Weights of a small mixture-of-experts language model, trained from scratch on English Wikipedia.
Size: width 224, vocabulary 11752.
Experts: 24 experts in each of 12 layers, a sigmoid router.
Training: a variant of Muon for the experts, 5236 steps.
Below are experts of layer 9 (counted from 0) of a mixture-of-experts language model. Rows are named router (the router's row for the expert), gate (a neuron's input weights, with its number), up (a neuron's input weights, with its number), down (a neuron's output weights, with its number) and show model dimensions 112-223. Each number is 128 + 32 x the weight over its row's rms, rounded and kept within 0 to 255. Numbers have three digits each.
After each expert's rows: a language model's description of what the expert responds to; "mostly gets" lists some tokens that are sent to it at least half of the time. This comes from a sample of Wikipedia text that the model never trained on.

# expert 4
router:108130087107166116104105137143063122084179107072158082162132122133142090194144102184139130129129133133121113099128112121149112141127206157147111138178106181089146217099105161214120165093095094088158129109123104155135105141059188101158153141209104172141128064152129133144169148198132092117088078152109173101142132076114163119068072123172
gate0:148171098082133094103095150143126121123150115126141155127176103054145092088099100107100110174101113124131141156098120136132080117121115137110121159176145106114082148104093149134189092108071159070117145137118115128158207113146154134128055125159156217127155124098140109153159164082122113150139168132175115097031097081092056089092096136126
up0:129119092096118121104134103116167076108129156184096106126210132119117119194143074176102085127131134103114068065095087177191146159162148193151089094147129175171139112152132166117144148150150099134113161125103131092060142110131141107076122068118143128109186092157106157134084193071132144178115173133150152141154160163213157132112098092106
down0:089109099114187130198127133126128138143065144136058101174088100115129154101185153170136137095159143114154164168186153109139156071122133149123103098105133164119119134085159094151130128134112172146099168113090096157134118091152130076155193085082116090081192098148193132147083076099101175134111170161179113131175103137144120164098143090116
gate1:095145161143181070165102102091099171099167059192207087187159102113142138173126171084145114136145121087119096116129146110151143055114172076122203196149134152100109085142113060128192096072059146099152119084128157123106090108098096138148193114165134163110099138132117121188156082133134066096158101156090137107173080125114130137136113164115
up1:103117112065189162150115130122130095136133149165075130015108104141067144111199151086079071134179134118082107119124120158107139173149110127071209096122152163121105128131118150191140119067111144190119064159162118156132178113133125172125160176181159142095139149146071154119109156113112123118155129075161137141138140147176121158126123183146
down1:123167116138094119125118101174120121092179137121142147116146159163158073131163161121129103100115083064154149100102161040125099120106125162134112148121151125091153103143141108117106103109126183151133114155134130209142125166120115129142182121088159132121224101170153149138113105130103139179122149154166121099139139147151153138166104148115
What it handles: Inner fragments of long technical or scientific words (theor-et-ical, glycos-amin-oglycans) plus opening quotes and brackets, modals like can/could, and American/English.
mostly gets: " \"", "′", " (", " can", "-c", " English"

# expert 7
router:123177158199137116157159089095175114133129167125128090107161123129154129131130129123084179114151080180101152187089145061114119138150148132141145165111095115154127142097143098147085129096169178162114123149149201128149137099140092171150180090119113166148170163105090155143093111156088102140124140118183156097138162063152161171122106124115
gate0:119142159187098166111130072119128110160137143156094095088081098126118123122084095160102119177138133169099118192116122112145083149157171168154133085171045111143133143073138110199147148057139115185103154074121186061120087173135116132082149081150163176131119120182115071127052108194121147118107092116159127120129163159122119169132114150168
up0:101097099128150111127169092188150128110156129070171116133159107171091109127127124099168105086136140102140118130146115127131099183104171119120157122110105124140150108095073204133129125131190126157134137116095110124088044098106138109106106195201150157096142139151138069136191126137142123158086122147159117044064161136113094076121154108108
down0:154099112169169155149175126167167068121108055185145129081107114110145149137160147115121156172123095118124140115122067112078090147130145123124129121171139141168122121115178143137100179120183065158078135115133121114129126093134090107092173125109165131075118134117080134120174040114080196107157105133104108182109125093140126134058167116107
gate1:144115062105164116073110111140074097155133141133162058114066148127107117099094131139072088089107151155103113151140168102091197095093126128124167120110086105152140112129111119106068184175094183145147084173117115106113111133121137137131151126176122140136192113090057130118147139098166104125060205137166179087134114176117102157068140053167
up1:103072089129125099138119140129143113127073149175159108131112126159133058133134107114146149161140133113133087088132116157095116128155132127118065149129115166150112113187182143151136113192083156171115110147081154146121153078134102117117253143143110188111109120130136205100138153150086129120113115152138157147116096104137143098072141144091
down1:151145087117156128100159122156188184128150157068136141184091125109159107086124113191124118134167094124129112150137083085147129143118107076119078145166094125132100062162158178124144129148135108102133163164023150109151096142086159101136130119137098132093123102065117109115124160079074101170112112104119078111157036113120096126130174178154
What it handles: Numerals and digit pieces in tables, coordinates, statistics and codes, such as 0, 16, 7, 49, 4573.
mostly gets: " 0", " two", " 1", " 7", " 16", " 8"

# expert 21
router:115098064171101166111104167065118135154102075084127112159068195054113086100133168118076225088165100115214108147172090097054126132132149134144122041158130161099147126124133134119117156096173156138143147144145117116122139158086177105134131130151152213128218114074143116126116113094179114149101148139127172159131133102140109130144159149161
gate1:181122129138145166117098150143196132071092102133117071087128130183081116176124112176169169187159116123135086188152064140098130143150151128127102122179204176114173113083109135161150183106083096118127096123165145146095148093125114116104122129103207116116126144090114119095062146135091125108132091141117097139078186132162128172142148148121
up1:164177111116154095150159176109134066100141159142100113101154113099119162078102148162158047100169151130118087140110123104153152136118107179128148113068129111127206154123110092138084100098139215127123108113188155122086139173095125075057116105167129126148098096200116069104123125110214167186166119166180097111159169109141163168107162142140
down1:148132081151107120163138141105138080127162133119121137110090188157095163148116092150114157169106108093136129121180170104112124130171125070063068112072132161124104136111087151110157072113141138136132092141125160112125134099070171152127090101169200174071179158152139112151129095142156127124193087137132080090145157111092151112100149167076
gate2:152154071143066054076121095127101106121134131122076172106159166126143083162094137130145125094209125195098138143135159129116130142141136096172063151179124134037157166127187146099130081142196156133147105145094153121156188129084086101131101150140111099179137097132139117116088122129147116143148094133128190168211061079100128108131143146095
up2:126102137168102168218106090084124124085164111119113175158153113109090135159144071167137119132129123099138119115146161174091152151193096098126146133151103156139089175125111087132148108148154163100120129075151155152078194146090084142094116124100144137170147162168082159111109118104176114119179190084145161085106108076107091126138106077105
down2:134078098211138116164129152234063071125150154094102126140135120162124125082140106108073139127152132151028112140114169129101171156158133131111119101137123138109092119189150113107154101108097154117132135129099159114106137117095130109154125138094149144170110112116141162151127129128118124175134133087138217126125091113087120133169144169158
What it handles: Inner syllables of Spanish, French and Latin names, places and species, such as A-ran-a, Aé-ro-planes, Ran-un-culus, accented í, á.
mostly gets: "í", "á", "ber", "ul", " Bro", "ñ"

# expert 8
router:098157185158107074138128147140085068179090115062093146127124098123150142145165128134118143175123103138164125147116142086091119107128097128133120141047097160119192094137109113087110106208161091159081108145142131139150156130087107141138127049175165122136151108121158119176155069137112165160114112135127151147126172150115114184200113132118
gate0:126062120132108181104138129119144164145135133130143166093144120115145137151128130165076052168154079135165134186156126164119109093125094104078085109123090075052221148106141180167112132162166138170041123073096076177140100096158119153170138057165146149143155140090122141106087114082143173131132091096154178086164143123143111075202109137109
up0:145114161139122118091123106171119138097156096154100096106113119160072123116090120113159118140186121151084177163134181135088107107219032185140139083063139137118126105064168156084135093173146088124074111125148177146147160120155116142123133125152065103139118082061131188151099122115103100184118196075157145126142122091145161170086146129142
down0:092111175123180158113137114170137184173122074114156155152123127128163137111125133148137149140132171114155162148077124122175155065115081115096136128129152105132135134131135115152113123128135074140174025155084141117088104124141139071121146114166157118187110065190143190114159101099122109137103114103185163117137120111123072120082159219149
gate1:138119173171178132105157108104103090136126153080165159089140122091117149180147111167115124163154134157089136092130156143114083147113122142103129121094096106158148187146178149165122117193128106142146102170145153163136181112108145215135099101163144133164168085129173110069150172134098134147164158169198123148132127191182158138145179127099
up1:127030116135128131085134134131175089097091122099142123108164072162094094176134195112170122098148147087102103105135102130099164121095137146138117135125114101092121155201180126080097136166153153110166120064076134103165153179162143077184100184108158079118174136137081138108191147149072075094133129054084088112081117111143093085142086137095
down1:112113110175135142102152120143186098130146127084099071210119138116118174124090219126107100171165123125178081183149098126134129122099148111150080150175142105087111105108160159108171135093148085100137145123103123078164112097166123071165036151056119121125109097134157118145108164124119159158139138147117157159139141173156151081101129197216
What it handles: Prepositions such as of, in, at, during, under, especially in award titles like Player of the Year, plus scores and names in sports tables.
mostly gets: " during", " under", " over", " at", " within", " No."

# expert 2
router:105103103145114048112084102143136115162141128117105118115089114110115151147164099111182110141106150103150135148118127119134173110134201129123174140098125152084127105064117093130139152139144139127123145148123119107150094148118108085179141076135168158181146101101117153191169099121085112186163152110113114119120217104081108185143128123065
gate0:081115125151125105153148122151144123144188102085079115093109063122138139090149134165158131063103179122138140160103130095117105178106148155154171132150163095088101128108142135145065122143146145107110105045161114097133101133096158095080095099142087134166108117162113098131197113114104148158159119092159072075086162133092082155159097160116
up0:149069168092170152146047163113178029142101117096124114152078091100089132105103156101127152047058177129142136126189164184126119175115157181167128104109123141094070132085144061108123080137116168106119147160131175204095113141150084154125128088106114136159105140096161135102134135128173034115122161165142162128156117101103121169128116133155
down0:121147095110068128173107099190116129157154154169127172145140131130132081163114199154115151109127122092163130153125149079108125123139170134106122138146176136152147141098096171144125104098097158145157136125198137103110103165158119108090149189176047131163206149139095152132080077104092164121095128096173126115145100166152114119116099170124
gate1:129079118109172084125160091160142146122134113099140130168106154170145174175090171127162078159156099120157081114107147133119125152069116114092078113154111148083120128114097128126132065157138131101158177179121107193136172142063098155101085119089100049181178139104157145146165135203138114128183117122106112160132131076150176124125040076130
up1:065197175119153156155131123179072102121108124131144095148107143100078137114149162096114130111159043126161134132087169111141129161131140076134106078131097063108123118106150103114137173153178086128115133070114149159080202103150112152139151127136099144162140129164087114079114195114112121141046069087151137103123102148106154156149077132132
down1:125139161127052123074122165104157114132158123155159150102179046054120052127155179163137171086185140130149203139156124127191112100146135132135117142137139150091108126160102126102161163067163146165071136120139161135104097077099108124129096143175147119074160116081042144141135128141102163138082097099074091089159093101139157167153178172162
What it handles: Numbers, scores, single capital letters and word-initial pieces inside Wikipedia table cells and lists, e.g. 3–0, 40, $1,500 Big O.
mostly gets: " O", " g", " t", " $", " f", " %"

# expert 16
router:147153134125093159115120150106126150169153145120172112079094148223227123146129132130146110152170060161097122164066119099118109142140216171095108111126034135095152171136102118167106137082106125175099180137142188081188125154079131167184152141141136127148158098146155137159099131084136079150109144145102175131135135132130139145140165146115
gate1:103100119079088111132098099138093172152134143174166107138091111177180057089117159139118120099159145150037071231136087173126129134129130147139101049162115084131122140123119117094124142128095149100151164159135182120165093100157076144078065174145111105158093145173136067109099106101145111087162166117092154130158107089179157118118144095116
up1:058098222131091102112074109130212130105093097141078142144107143156122127124113171142127110134097143081167163034145143137177132084096066121161169173139135143164112109151126161116144150091100136119099049108136077215114084185128088136131075121118124113146109137098114114145169164163112109146166109118098160114166147060162166146119095154153
down1:153105087160135148135143113106069142144149132128176140099178088148135123074166101111110155122190147105140119182076202086115149181140132108084065080117080101128166150097156123162103128179131084146116143161164150059148180109164130100062157123131120123131089113185096067063051112105111132131106145179136118150116185187108140153144166153143
gate2:139092190154118120056149128087141161071177124131106140162099142071126155121083134106085146107164091191143162171145146146122177132174116170111120073135122105072145129090108100134114139122109124093052091173145099127153175156172158178118167153190093131140184089159115087187175061158176095092219105141100187131103125117146104130129177159128
up2:061155114108061163097076087110144161128151084129105154160170184114189116111128103188067121134128134164105117104125137160099159156143123150158135091134141096156178102102122128126157159112121155153156143059121122101148101129183169142187167149141107163192136144122185119136124074132171101120106175151126148097132076107090073130136156100129
down2:113101131137102168084166149164070211152066127133143146118149135105156090119185098113198162105140140067125101186126156149111135140138118122127120104097102097156114151178130107084121134159163152105166105104140096125098134096093103090106133187101113171179102108132110135151135085120121118121073157137158126135131118153073143095092069094038
What it handles: Pronouns, auxiliaries and relatives in running prose (they, it, has, would, which, who), plus verbs and adverbs continuing a clause.
mostly gets: " they", " have", " it", " has", " would", " had"

# expert 5
router:179140167148062109117120144138100098202156117085140061086123119179184127122134108159107125150166096162137099079127138096063083140101119174139084105152037145109168217118070137128177111171123134170086187139148193123187108195058085143164137112097178141163166099135137162124111151113136142142079107139101161126153187121151116163151135150124
gate1:138119169169108127194119116216123132170156067133157100125121138128139166182155035106118089133136112056159146144169136163177172102094086080161058124107065123196165174104079111108152125105178146118115126123076148109119166183123098093142074173079108138136125063131129137179132107128076165136128170114050132150140151102112121106101151089187
up1:107159140118084178179094097206118106124083086140129126156069153144142139147121098145198116092106202107185128175139143119131130134108131083077116112142136118139087120129082176215110123108181133129138107210101172123130116167089144171161132114086127151148128155128148054162121145112161128090174144159131121194180162096180177136141109179160
down1:111125146133170121120210178058092141163112091125150149115085163148098129128111089098117135099162080145134102051073153150119122164168089160084136155141078138107118175084199130139137159134106153160120121124111191119158108103172172107121169159099162178078132133130110120082072121102147046150116072077197129092081107114111162062159166146121
gate2:192137128122160120130182143138118113217094155097113140114108151101141090067144132121116104121151144173103153082139164170110039169094132140142125117144141157106193203181155114145179159167134114146129122096139160128157113109136112101128150123100155109105188133117116082106129155142083025116108124172067110109150155156116089154114098133127
up2:158123080050082141095087120133035143130159200049161188143118109114144135098131166121101187124185151126097132084124061159119062107170123121125109074114195149107146148179098085171118078113075184108115144106122130160118058154166081126154138103114115084111125102110118127105121191181158114131171125158107134101073114103142103143132147163150
down2:093148099136122162174130108169107148118075112137152106180091133109156129116145123083146124141168119124095156118093125107188182111164100122166160106094213166096149160122164112151092194157137110094143087104119133196122143113133088134189111162131138187156079081148170093119159087082075112134159142050085114148107108111115125163149120157113
What it handles: Prepositions and auxiliary verbs in running prose, such as in, of, was, is, were, were born, returned to.
mostly gets: " was", " in", " is", " had", " on", " been"